Below are experts of layer 4 (counted from 0) of a mixture-of-experts language model. Rows are named router (the router's row for the expert), gate (a neuron's input weights, with its number), up (a neuron's input weights, with its number) and show model dimensions 384-511. Each number is 128 + 24 x the weight over its row's rms, rounded and kept within 0 to 255.
After each expert's rows: "gets" lists some tokens that make up at least twice as much of what it gets as of all text. This comes from a sample of Wikipedia text that the model never trained on. Tokens count by the router's weight.

# expert 10
router [ 77  98 139 113 140 154 151 119 141 148 126 145  98 166 157 128 107 122 126 143 149 165 110 129 144  79 131 134 132 123 119 119 130 139 107 192 144 116 111 102 132 141 126 127  76 111 121 105 150 127 166  76 138 110 143  92 121 112 132 148 142  85 127 142 147 111 127 134 135 119 151 156 110  94 141 119 133 105 111 124 114 151 162 147 171  90 139 141 107  96 130 116 157 100  94 163 134 152 131 138 115 154 138 101 106 121 143 115 161 120 197 106 130 108 116  91 155  81 103 100  97 139 117 159  84 147 135 151]
gate0 [132 146 125 113 102 134  91 128 115 136 122 146 120 139 124 155 105 140 122 113 131 137 140 154  91 143 187 157 127 158 135 150 163 104  81 125  81 131 150  83  90  98 127 103 151 110 104 131  98 137 143 138 130 106 129 136 123 126 163 166 127 117 120 125  95 109 122 122 116 150 110 117 107 133 118 113 120  98 130 141 119 115 114 119 146 114 124 116 136 112 115 152 124 115 137 176 164 137 121 163 153 111  86 104 160 156 111 129 136 140 113 133 111 117 100 131 141 147 151 166 143 111  65 103 105  95 159 138]
up0 [130 139 143  91 146  78 149 136 153 162 105 142 137 105 109 187 136  95 165 135  89 165 168 132 160  74 152 141 141 116 158 139 120  98 124 152 107 138 164 103 109 134 150 125  74 129 116 160 135 143 129 145 122 116 106 162 115 162 123  73  97 122 102  59 158 109 152  89 142 132 103  91 148 164 120 141 125 129 110 147 121 181 107 130  85 107 132 106 110 162  60 132 108 156 111 120 128 133 162 137 118 141 131 151  95 131 170 167 111 167 106 117 180 144 104 128 193 153 147 139 146 135 167 150 101 116 155 106]
gate1 [110 126 140 142 169  55 139 141 105 129  69 122 116  73 123 133 130 104 153 151 116 140 121 120 132 127 168 121 146 109 167 118 128  91 133 117 116 156  75 111  99 149 144 142 105 147 123 145  95  99 142 125 151 125 150 105 157  72 142 173 123  86  75 144 111 119 148 149 120 126 106 109 144 129 155  86  95 112 107 173 179 116 163 133 123 165 160 166 177  91 127 124 128 132  93 117 153 133 138 161 101  96  98 102 112 141 119 109 110 107 161  94 151 123 117 119 116 129 119 163  99 151  93 131 174 185 139 164]
up1 [113 125 152 118 135  76 113 131 134 145 136 167 132 163 101 155 139 120 157 140  80 151 128 133 112 152 132 115 179 108 134 108 153 118 129  98 140 138 137 134 140 134 115 158 110 105 123 144 122 136 106 100 133 128 129 149 129 109 124 115 133 110 121 102 111 124 151 172 110 129 111 123 139 124 126 113 152 172 105 137 156 111 116 128 147 159 149 104  99  95 167 111 128 169 131 108 102 137 149 125 131 113 133 150 106 127 127 120 130 145 122 172 125 124 149 189 147 127 156 102 139 123  96  85 119  85 118 108]
gate2 [146 119 119  98  81 138 117 108 154 144  97 169 112 143  98 104 111 110 127 113 112 153 109 133 102 175 120 134 148 144 150 139 109 165 108 118 103 132 145 168 138 106 117 109 168 133 166  90 115 128 128 106 138 134 113 137 168 133 108 134 173  84 137 113 181 126 101 157 136 154  85 125 128 127 144 122 169 159 141  93 146 125 140  95 100 132 142 112 119 147 133 130 170 125 105 107  98 124  97 121 117 140  58 150 101 124 124 123 153 138 119 127 124 154  98 178 137 189 161 143 104 133 126 119 145 107 128 131]
up2 [108 131 107 116  72 122 109 142  97  97 128 154 117 179 124  95 154 111 129 142 114  88 112 133 133 110 129 138 131 129 101 151 126 112 113 156 145 135  91 112 110 159 126 138 194 181  86 131 169 140 124 100 139 111 139 113 126 137 100 137 140 147 143  56 121 147 100 127 150 129 136 145 184 182 108 124 108 158 103  82 165 119 139 141 105  97 102 108 136  99 130 157  94 149 149 119 117 130 143 104 149 143 144 159 109 154 140 132 149 106  96 129 154 117 110 149  74 113 124 125 145  99 146 113 107 165 125 124]
gets: " and", ".", " ", ",", ".\n\n", "ing"

# expert 7
router [116 104 148 113 125 171 153 145 122 157 132 152  94 145 140 136 116 134 112 138 160 156 115 104 128  94 103 113 185 122 143 133 134 137  77 177 135 125 101 120 155 122 120 123  72 113 128  86 143 141 160 114 122 111 149 115 140  99 141 147 151  85 138 161  94 108 127 143 141 111 146 168 138 110 131 109 126 108 104 106 134 108 146 161 161  95 125 125 147 116 128 136 169 122  95 158 166 153 155 137  98 153 150 115 115 107 140 111 125 121 170 104 134 136 123 102 133  76 104 129 103 124 126 151 112 128 140 137]
gate0 [130 128 119  95 157 109 106 158 111 114 103 113  97 170 121 120 112 110 102 133 142 120 128 130  99 138 112 120 135 100 111 144 156 171 144 134 151 158 135 143 102 116 112 106 126 161 135 120 111 143 133 123 138 120 163 151 109 143  73 125 172 106 184 139 133 105 170 173 119 128 143 112 142 132 130 128  82 141 125 113 108 137 101 135 107 130 118  40 120 113 117 190 148 128 109 121 125 128 129 162 151  89  98 120 136 120 102 151 136 143 108  83 132 121 128 128 107 136 126 130 110  59 128 120 114 111 163 137]
up0 [133 104 156  91 131 143 116 144 109 130 145 118 132 115 130 133  86 104 123 136 191 138 154 185  97 110 121  62 183 134  91  96 118 143 141 129 116 130  99 146  96 122  96  86 121 135 139 121 100 142 130 154 110 104 117  96 101 109 107  96 114  68 103 166 104 120 129 120  96 157 101 118 107 194 114 147 147 121 144 119 147 125 131 157 173 139 156 133 131 138 123 126 112 119 146 151 124 114 148 163  87 137 153 112 149  77 141 171 115 135 132 146 106 138 128 115  80 137 150 147 134 106 105 145 131 132 141 147]
gate1 [115 149 186 136 127 175 144 140 135 128 148 106  89 117 136 154 172 116 153 124 179 125  77 130 114 121 122 126 131 136 124 103 162 132 121 136 102 143 162 103 111  89 144 152  92 134  99 146 136 156 145 131  98 160  93 147 129 146  73 151 133 108 137 132 113 118 132 104 103 139 139 139 108 140 145 138 142 148 155 135 140  97 107 106 107  90 149 152 129 162  93 123  95 109 112 133 121 132 142 138  79 114 125 121 189 136 123 144 158 136 152 115 111 121 157 175 100 143 132 144 154 136 155 113 151  99 108 129]
up1 [137 151 160 131 159 157  86 160  99  81 125 111 118  90 164 163 135 131 114  89 104 138 133 143 116 170 112 101 118 139 148 145 107 111 125 137 142 109 105 100 134 128 125 142 117 127 115 116 120 108 131 127 156 151 127 128 137 105 145  85 102 134 183 118 146 100 130 135 108 101  80 124  83  95 155 122 125 157  91 138  96 120 141 165 122 144 142 129 175  93 107  89 128 142 158 152  83 121 112  96 142 137 147 147 133 121 151 114 137  88 119 149 109  97 148 167 111 116 128 162 121  81 121 133 144  87 121 126]
gate2 [108 135 143 140 135 125 164 154 136 163  95 140  89 149 133 147 135  92 150 135 140 141  94 143 112 151 135 119 141 180 126 140 122 134 144 160 111 135 148 169 120 129  76 105 149 129 114 139 169 141 157 131  98 132  99 146 121 111 127 115 140 116 101 114 133 126 136 140 149 121  97 136 146 126 156 139 106 158 141 119 157  95  76 105 140 126 123 150  67 132 134 172 111 125 149 193 130 154 115 109 101  81 161 122 134 214 130 129 134 210 147 158  86 135 125 100 163 183 148 144 119 125 141 179 133 136 126 111]
up2 [139 105 102  77 164 110 188 146 116 111 177 112 104 152 106 123 131 120 157 129 146  99  90 152 109 111 101 191 169  91 103 131 145 139 157 134 105 176 139 113 143 118  89 154 145 151 111  96 135 133 149  94 116 122 109 107 149 125 163 137 115 142 114 135 103 112 116 144 116 124 189 128 127 167 147 137 118 172 138  98  69 129 123 156 141 131 145 116  89 101 154 126 133 196 114 118 134 133  99 121 163 137 133  95 103 124 155 123 142 175 135 182 120 138 134 116 140  95 120 122 114 102 161 110 135 163 119 160]
gets: "3", "0", "\n", " The", "5", "6"

# expert 6
router [ 90 122 123 118 102 154 153 135 127 149 126 146  85 140 158 127 104 136 116 132 170 161 117 109 149  94 119 137 113 134 125 118 116 152 121 163 140 108 110  91 125 137 152 127  76 105 120 106 158 144 172  79 135 106 147  98 154 107 126 135 137  87 118 147 139 112 111 131 155  67 148 155 112 105 126 110 127 107 110 101 129 121 159 145 171  86 136  90 104 102 113 125 163 121  79 164 163 152 129 138 103 163 127  96 124 103 158 117 155  96 178 112 137 129 139  98 121  77 108 110 105 156 129 142  77 137 134 153]
gate0 [178 108 110 128 150 121 135  78  99 126 177 105 157 146 113 125 120 102 116 113 128 111 176  92 126 166 134  78 107 120 187  91 133 111 162 189 133 112 124 121  92  79 161 118 148 176 112 122 162 122 110 151  84 167 106 141 102 160  91 111 133 178 114 143 176 144  84 129 103 187  86  91 119 129 157 111 140 137  87 135 166 126 155 111 169 135  94 129 100 155 101 115 167 148 119 144 126 149 125 159 160 123 188 122 196  82 132  94 135 146 101  84 169  98  93 120 154 163 121 140 142 132 108 138 108 146 134 161]
up0 [108 117 129 141 131 128  98 145  98 101 137 100  68 106 148 158 143 104 105 135  82 168 127 151 113 129  94 101 116 126 134 142 107 172 101 140 107 140 148 153  71  71 162 159 121 106 104 112 153 193 139 108  57 169 148 126 173 130 153 138 131 139 114 141 156 131 131 144 137 130 131 132  54 132 141 116 154 115 123 122 113 174 124 102 136 144 165 126 159  96 139 194 155 108  78 116 129 127 143  84 161 146 141 132 105 151 141 164 149 131 113 152 113 150 124 147  83 146 144 118 126 166 138 166 104 128 144 114]
gate1 [133 121 113 116 127 120 123  80 130 175 149 101  88 115 129 163 132 116  97 112 130  86  98 118  99 121 120 123 105 135 132 169 167 119 135 150 172 138 116 124  94 141 120 130 166 122 115 115 114 100 128 168 143 196 150 134  73 131 109 149 124 122 117 116 175 124 191 157 162 134 132 149 106  99 138 162 118 137 116 129 134 152 109 135 155 133 101 185 101 139 104 154  95 149 107 126 122 117 166 122 170 168 151  86 157 156 115 122 125 132 140 150 132 117  82  87 147 124 167 152 117 144 114 100 127 136 144 104]
up1 [131 137 137  97 109  96  87 122 150 102 112 109 134  86 113 137 160 121  98 101 126 141  98 117 141 123 105 119 124 160 133 148 173 126 119 167 126 135 160 145 127 183  94 187 130 116 158 106 121 142 140 128 132 146 106 143 118 121  92 122 117  93 106 147 159  90 121 109 147 111 127 124  94  82 116 100 116 113 109 162 130  77 129 152 122 141 143 113  94 116 136 118 134 136 125 148 114 150 123 115  94 122 126 114 123 160 143 128 155 155  99  95 182 124 123 131 154 169 136 157 110 152 104 179 141 110 151 140]
gate2 [145 121 150 131  75 157 131 106 111 120 114  90 117 132 134 106 146 128  99 210 119 201  95 113 110 107 122 123 123 111 139 156 112 119 112  81 146 138 129 111 163 114 141 112 141  84 128 128 109 144 167 141 124 105 146 135 119 108 138 139 163 161  97 119 148 112 112 111 125 100 114 154 165 116 119 155 112 104 143 132 102 149 154 120  91 139 149  81 156 178 119  76 117  86 123 128  75  94 108  97  89 131 155 108 139 172 125  98 123 175 141 171 121 139 139 153 103 145 119 148 106  92 124 145 130 123 141 120]
up2 [118 139 104 173 147 156  82 138 117  97 100 131 113 134 137 138 161 135 165 156 112 150 117 107  81 141 143 135  84 151 133  91  95 182 140 148 114 159 130 109 114 176 139 154  98  99 157 153 120 117 136 159 120  95 120 147 128 127  87 102 100 167 119 157 109 105 119 155  82 111 119 133 130 137 142 164 112 148  99 102 156 144 116 133 110 129 199 122 109 140 122 141 129 118 141 131 143 152 138 100 161 117 142 142 174  98 139 156  86 120 107 165  99 155 130 146 140 117 131 141 127  80 105 116 160 109 153 101]
gets: " the", " |", "|", "-", ":", " The"

# expert 2
router [ 92  98 150 111 123 145 149 141 127 155 131 161  93 147 162 141  88 119 120 142 153 163 110 116 123  94 124  99 140 144 124 108 130 152 108 161 159 113 118 130 131 136 135 135  76 107 142 106 129 137 132  95 130 127 143 139 148 113 118 144 129 103 136 157 114 109 100 134 147 120 141 149 110 131 133 124 139 109  95 106 123 134 151 150 153  88 132  85  80 117 115 122 169 133  85 164 124 156 131 141 113 156 148 112 118 107 157 120 130  84 171 107 135 134 115 107 162  90 106 122 103 135 113 154 103 142 132 149]
gate0 [124 147 175 106 151 136 186 139 144 163  92 147 159 122 114 133 155 119 111 166 127 121 100 123 106 128  97 151 119 144 104 121 115  81  95 125  89 143 151 123 113 118 165 127 116 126 178 107 141  90 126 124 120 150 101 171 120 127 148 141 150 128 109 133 132 107 118 125 130  81 126 188 143 159 116 102 146 158 139 113  99 121 115 122 129 160 153 132 141  80  86 146 104 132 150 149 112 113 139 144 101 151 133 170 153  58 135  96 108 133 112 125 146 126 137 113 144 175 122  90 172 135 133 160 115 139 107 142]
up0 [157 177 148 167 126 137 148 157 153 123 153 163 132 132  81 121 129 128 126 133 155 117 131  97 141 132 112 130 156 119  93 177 163 114 144 161 169 137 177 160 144 140 140 100 119 140 144 138 113  96 132 143 116 122 157 128 118 124 124 114 156 129 117 160 141  94 139 134  87 128 130 150 107 170  68 138 185 114 144 117 112 162 188 109  69 120  82 108 120 133 115 130  98 109 130 119  69 110  95 147 139 128 141 115 132 117 147 158 152  66 145 112 159 142 119  93 101 178 119 149 130 102 130 129  86 166 139 111]
gate1 [104 152  90 107 144 190 123 118 157  98 166 120 146 105 105 200 129 130  92 128 127 178 133 180 147 142 164 131 175  90 138 111  88 115 121 169 178 118 110 132 179 105  87 121 120  79 124 113  89 145 153 108 148 144 108 128 139 150 138  87 120 115 120 168 170 123 129 143 126 120 115 139 139 166 168 134 143 104 123 131 150 144  75 129 112 111 153 120 142 125 134 116 118 122 128 116 130 115 138 131  90 128 167 118 122 139 118 124 129 129 113 133  92 136 152 104 114  90 127 146 126 109 170 148 136 111 102 166]
up1 [139 119 120 142  91 123 173 195 165 169 123 106  98 108 155 148 155 134 111 124 149 119 154 111 120 114 140 150 133 169 140 166 144 110 145 126 114 148 100 101 122 122 110 136  89 123 125 142 147 150 117 119  91 136 113 149 118 161 106 155 120  94 154 107 110 126 139 122 112 135 130 164  86 146 121 130 137 157 158 157  89 110 102 112  93 104 115 174 107 157 129  94 170 140 140 196  92 195 141 153 141 155 143  92 121  98 123  65 121  97 118 134 137 120 138 159 114  89 169 142 157  83 135 158 177 107 151 164]
gate2 [153 120 123 147 155 136 129 115 123 103  91 115 149 142 141 142  85 125 167 160 153 108 119 113 136 132 140 130 148 125  88 192 124 121 145 105 152 150 119 134 165 112 137 140 145 138  94 114 112 169 138 135 136 144 113 125 161 113 121 136 116 106 137 144 150 113 102 139 119 140 140 132 123 129  98  82 126 137 148 129 129 153  99  84 127 120 140 110 121 145 170 170 163 130 164 114 168  99 121 114 133 139 128 109  77 135 142 147 136 110 124 141 119 122 167 126 153 140 116 142 159  93  82 127  87 108 154  81]
up2 [121 160  95 105 137  96 156 142 179 122 114 105 121 138 169 147 117 110 127  68 127  97 110 114 151 124 152 128  67  96  71 124 128 137 119 147 106 104 117 135 170  81  94 133 179 126 132 101 100 111 161 131 164 128 132 188 126 105 163 157 101 140 145 113 155 108  63  68 159 148 136  94 167 174 126 132 108 121 123 111 153 126 146 143  66 138 140 112 171 108 172 168  81 129 149  82 137 119 106 141 112 141 118 120  93 130 158 105 158 165 157 140 150 137  80 138  93 149 162  97 122 105 128 127 142 137 144 165]
gets: " ", ".", " M", " R", " he", " are"

# expert 1
router [114 122 147 109 101 163 126 141 124 152 126 134  70 155 152 135 103 139 113 143 152 147 109 113 116  86 105 133 143 142 130 118 105 153 111 194 149 111  97  96 139 127 113 136  85 116 131 110 134 148 144 138 133 111 146 145 162 106 130 152 134  92 130 150 135 123 106 148 134  96 144 160 113 106 133 110 133  95 108 110 134 154 149 149 173  86 134 112 124 117 117 142 137 138  65 165 150 158 147 131  97 154 169 112 114 106 144 126 157 103 153 109 114 141 120 100 146  78 109 103 110 152 121 151 114 137 133 139]
gate0 [108 151 130 122 157 118 119 135 107 140 139 152 131 114 122 112 124 145 134  89 160  81  83 123 101 100  83 113 153 123  94  95 145 111 120  77 151 129 158 140 161 100  84 170 153 172 140 124 159 209 144 192 146 127 139 137 122 105 133 107 127  95 143 111 114  81 127 112 129 113 137 123 134 135 152 145 105  88 161 136 124 137 132 141 142 114 136 157 114 134 124 168 134  87 144 125 194 151 129 164 137 165 107 149 146 133 151 159 162 110 133 135 101 149 114  59 132 128 112 111 149 126  84 122  73 137  83 130]
up0 [116 178 155 125 123  80 125  81 120 102 198 113 119 118  84 163 110 137 126  86 102  81 119 140 183  95  81 120 153 112 123 121 115 125 150 128 109 110  94 116 137 118 122  83 141 123 128 154 103  99 164 139 158 143 150 136 121 109 125 105 122 118 122 108 109 134 151 172  91 150 105 113 119  93 115 111 142 148 155 136 154 173 122 152 133 141 158 148 118 126 170 109 158 126 120 122 133 119 115 148 146 156  89 112 107 136 125 141 113 101 119 117 134 125 137 112 136 145 102 113 119  85 143  91 137  97 135 147]
gate1 [142 103 107 105 138 108 118 145 133 131 114 150 120 131 165 150 173 130 134 108 150 154  99 159 150 132 138 147 119 135 125 112 169  95  97 149 149 121  87 138 131 136  99 147 125 119 175 126 136  83 119 111 126 149 163 178 173 132 153 156 144 155  88 149 124 114 159 111 130 131 138 107 117 106 103 146 130 101 129 139 100 131 109 158 170  86 129 212  98 157 154 135 101 106 131 116  76 161 139 124 155 149 108 146 102 134 143 130 114 133 178 133 116 141 116 127 131 129 115 128 126 173 147 137 122 131 149  70]
up1 [135 121 141 112 140 148 159 112 153 145 143  86 134 133 168 104 153 105  95 133  87 150 112 118 136 167 147 132 110  92 112 176 155 108 133 124 115 149 100 218 122 161  90 177 115 130 118  91 103 152 104 188 120 129 129  97 131 129 104  84 148 133 102 147 139  96 144 108 145 151 105 111  85 156 113 125 143 144 131 147 159 105 117 154 137 158  78 139 106 111 113 127 142  93 113 127 116  98 127 124 127 170 102 103 146 172 110 154 136 117 118 170 102 105  96 164 141 107 142 115 158 126 116  94  99 145 136  98]
gate2 [115 180 104 121 159 144 124  91 132 108 151 181 157 145 113 142 107 103 148 151 123  75 134 152 127 124  91 167 156 131 120 126 104 130 156 134 151 112 153 144 122 135 138  73 105 136 144 153 152 150 171 133 155 136 137 109 128  96 137  81 115 103 110  99 121 132 158 140 140 129 122 138 128  89 135 140 133 122 143 119 109  99 136 128 120 114 182 148 104 175 163 129 149 129 129 120 159 138  66 183 143 129 158 160 162 160 100 110 156 163 102 126  88 111 118  90 210 134  91  90 106 140 150 126 157 129 102 136]
up2 [118 142 104 166 150 133 134 115 124 126  71 112 132 126 157 102  99 127 154 148 153 156 192 164 106 159 128 166  97 103 131 181 138 132 139 115 110 117 181 120 167 106 121 144 126 147 197 139 128  91 143 123 171 127 179 124 132 111 135 107  88 117 133 123 124  98 181 161  86 128 110 119 108 113  91  57 127 113 126 113  28 108 157 161 131 121 116 125 127 110  82 152 112 125 130 142 128 174 150 160 135 139 175 114 147 155 102 133 156 122 112 132 121 123 115 113 122 102 167 181 113 160 108 148 155 159 124 107]
gets: "1", "5", "9", "7", "3", " a"

# expert 0
router [ 94 106 149 116 143 159 148 134 145 146 122 145  95 134 156 148 111 125 113 133 159 159 104 112 136  90 131 121 103 140 141 119 116 128  84 160 139 102 104 108 133 131 137 128  79 102 117 105 148 164 171 141 117 114 142  76 141 117 114 128 140 104 127 147 105 103 119 144 148  53 149 147 128 113 123 101 139 114 104 100 130 122 161 150 136  74 139 106 141 138 106 136 141 133  98 150 139 153 142 135  98 147 134 146 137 117 148 106 136 115 156 114 125 145 138  76 115  86  91  98 111 141 108 149  79 123 152 140]
gate0 [123 171 120  79 125 119  86 143  88 102  77 148  82  88 171 139  92 138 132 157 144 150 128 140 131 121 113 153 144 141 153 125 114 111 125  73 147 132 149 100 137  99 125 133 124 139 101 127 108  93 126 170 153 177  90 153 142  77 150 105 135 115 104 129  85 157 105 135 160 118 159 131  96 122 156  90 110 130 138  93 109 114 121 117 155 134  95 129 135 153 129  89 127 114  67 135 129 145 113 105 108 119 152 153 196 173 126 111 155 138 148 148 144 119  97 125 155 137 129 186 154  85 104 116 140 108 165 109]
up0 [134 131 107 112 117 135  71  96 174 120 118 165 114 116 165 120 137 121 111 119 160  93 116 135 110 119  66 115 109 121 146  94 107 119 152 128 139 105 112 169 158 134 146 118 113 134  93 141  97 129 137 120  91 107 107 154 173 134 107 119 144 129 111 104 149 182 127  86 152 150 109 154 179 146 134 156 126  94 128 109 113 139 148 132 132 150  90 122 112 127 152 128 117 104 158  82 129 132 162  83 156 135 123 145 134 164 139  88 140  99 112 131  97 134 151 142 100 128 114 142 144 106  91 103 137 131 109  74]
gate1 [145 131 101 106 130 111 130 106 137 170 121 129 118  93 109 105 113 156  89 115  99 129 156 114 142 161 173 134 136 206 155 137 104 115 143 138 122 144 143 148 103 143 139 128 120 107 130 128 150 119  81 110 111 115 124 134 193 124 105  97 116 145 124 129 165 165 158 163 131 150 141 123 128 106 142 128 104 106 170 142 166 135 172 128  89 122 144 140  99  91 182 145 108 136 119 138 101 108 147 112 140 115  92 155 119 172 166 141 132 120 156 151 123 156 113 158 160 105 125 172 142 140 125 184 125 118  85  82]
up1 [112 166 125 185 164 121 170 144 146 143 154 165 147 155  69 109 111  91 105  82  97 110 142 134 130 149 115 156  93 119  86 101 147 132 126 125 149 156  84 154 150 149 120 165  94  91 135 105  78  78 122 115 103 141 168 152  95 130 105  97 149 178 137 142 131 138 128 129 118 119 135 117 124 118 175 171 106 143 179 156 127 110 119  90 152 132 167 144 124 139 117 123 141 149 145 112 110 159  97 127  93 121 173 142 141 119 104 104 150 106 142 108  94 148 119 154 105 145 139 148 110  94 128  77 144 123 103 119]
gate2 [128 126 109 110 130 146 148 164 131  77 122 132 154 120  68 155  69 139 127 142 144 129 162  98 159 102 117  92 162 109 177 123 135 159 121 140 100  85 128 144 121 155  99 153 119 173 157 111 135 128 135 130 119 156 115 133 155 138 127 123 123 118 128 129 107 147 132  87 153  92 172 130 134 106 150 126 139 131 105 119 152 113 106 141 114 120  83  83 130 115 116 116 141 157 147 125 167 162 129 109 152 106 120 105 123 136 136 146 119 157 124 111  80  83  89 102  98 127 119 124 107 101 114 123 169 119 128  90]
up2 [160 120 134  94 150 119 160 190 137 162 115  98 130 124 124 171 138 133 148 138  97 162  94 148 157 152 127 136 135 123 171 162 132 114 138 108 159 116 216 131 124 134 107 149  82 155  99  62 112 133 126  97 101 127  72 109 118 106  84 125  71 133  95 104 157 108  97  76 160 145 145 114 117 165 163 133 113 140 135 142 115 145  90  98 105  91 129  98 139 124 142  98 106 169 127  93 138 106 122 146 100 163 100 141 154 130 145 116 141 119 158 166 140 139 112 140 111 181  94  85 161 128 123 117 112 180 153 147]
gets: " a", " and", " to", ")", " in", "\""

# expert 14
router [ 90 106 135 116 103 149 149 117 143 162 125 169 109 168 146 147 114 141 102 130 149 164  95 112 130  88 118 129 132 122 137 108 123 136 106 166 134 121 114 112 140 136 130 124  69 102 127 100 170 138 180 112 124 114 149 114 147 112 121 138 137 109 119 155  96 101 119 143 137  92 143 135 118  95 133 112 131 111  98  97 128 109 149 142 146  89 119 110 106 113 114 114 154 131  82 157 152 140 141 125  97 168 170  80 107 117 140 104 133 122 166 126 127 141 140  92 153  90  96 124 106 143 135 147  89 151 126 135]
gate1 [106 136 109 123 100 140 158 141 133 115 116 182  83 147 140 146 126 137 101 129 165 144  87 135 104 150 139 146 113 153 122 143  84 103 143 142 166 138 136  90 157 128 120 155 134 126 150 141 158  68  63 140 118 186  56 101 175 154 155 100 122 121 123 168 113 118 136 128 143 127 104 164 128 139 150 110 112 117 124 116 129  99 112 144 169 150 132 144  77 153 118 138 147 111 128 130 127 108  84 125 139  78 142 101  80 127 135  98 103 122 160 113 125 127 143 131 163 132 153 120 129 133 103 128 113 175 157 108]
up1 [134  91 101 105 135 136 134 115  91 161 139 126 136 161 123 163 139  83 111 182 113 111 130  96 152 120 106 128 161 136  82 115 136 121 100 100 101 141 102 107  95 175 115  89 161 100 135 117 137  99 146 161 144 149 129 144 145 112 166  76 123 110 118 126 146 114 101 116 110 124 135 132 127 148 173 179 116  70 154 158 132 132 101 149 156 112 133 127 117 138 158 178 114 168 136 128 121 124 116 127  82 132 117 132 115 162  33  94  89 106 149 111 129 120 126 140 117 106 113 122 137 117 117 125 142 165 142 141]
gate2 [ 81 136 118 139 108 150 126 147 118 104 150 129 114  91 166 131  85 154  89 150 183  95 144 100 161 156 131 129 111 153 124 135 129  91 123 143 136 132 124 123 137 112 155 109 117 120 170 119 133 149 138 137 118  95 124 106 104 153 126  97 169 125 126 106 119 120 136 111 101 116 134  98  80 103 132 132 125 121 148 154  71 144 149 132 149 136 127 139 133 175 148 127 115 118 124 147 140 161 117 100 130  92 104 103 116 128 133 154 124  73 109 138 134  93  97 137 157 119 138 124 113 123  87 125  89 138  97 148]
up2 [105 106 120 133 103  97 101 158 119 104 128 150 145 115 149 152 120 139 162 146 113 129 125  99 103 157 155 148 101 134 141 158 185 117 123 143 143 114 100 124 134 133 104 124 158 135 150 159 105 126 182 152 167 146 142 111 142 118 106  89 105 112 149 163 139 117 156 113 165 154 136 118 106 125 119 154 112 112  92 116 117 118  91 149 131 140 135 113 130 132 152 150 117 120 109 122 116 116 116 183 148 108 133 143 136 106 171 118 153  86 139 101 113 137 123 107  87 153  95  72 124 110 121 137 152 130 143 117]
gate3 [126 135  88 123  72  83 157  99 149 118  86 134 134 156 146 147 107 138 137 147 127  69 118 120 118 107 126  96 155 128 146 136 134 119  74 140 112 110  76 130 137 112 118 147 158 116 152 128 131 128 124 118 101 161 133 119 126 171 113 125  70  82 126 126 142 115 150 147  93 129 175  93 144  91 115 183 129 129 118 124 140 101 141 145  97  98 125 105 159 126 100 131 124 126 121 111 135 115 129 124 144 155 138 151 121 148 135 133 149 138 140 122 149 106 135 122 133 119 112 119 157 113 108 120 102  93 126 134]
up3 [117 136 133 147 110  82 130 120 156 127 150 130 116  98 102 137 131 117 137 176 132 103 121 106 148 135 116 123 127  99 146 162 117 175 148 118 140 111 130 153 146 153 171 130 128 146 109 126 150 114 167 153 124 155 139 116 111 141 113  95 100 112 104 120 173 136 112 118 173 160 132 157 147 148 162 106 106 114 135 134 123 109 100 114 123 124 108 142 137  71 132  95 128 142 147 103 134 165 152 100 116 123  92 187 125 156 142 100 135 118 130 169 104 102 124 106 153 154 133  94  94 126 132 105  96 192 126 123]
gets: " |", " was", "9", " of", " with", " |\n"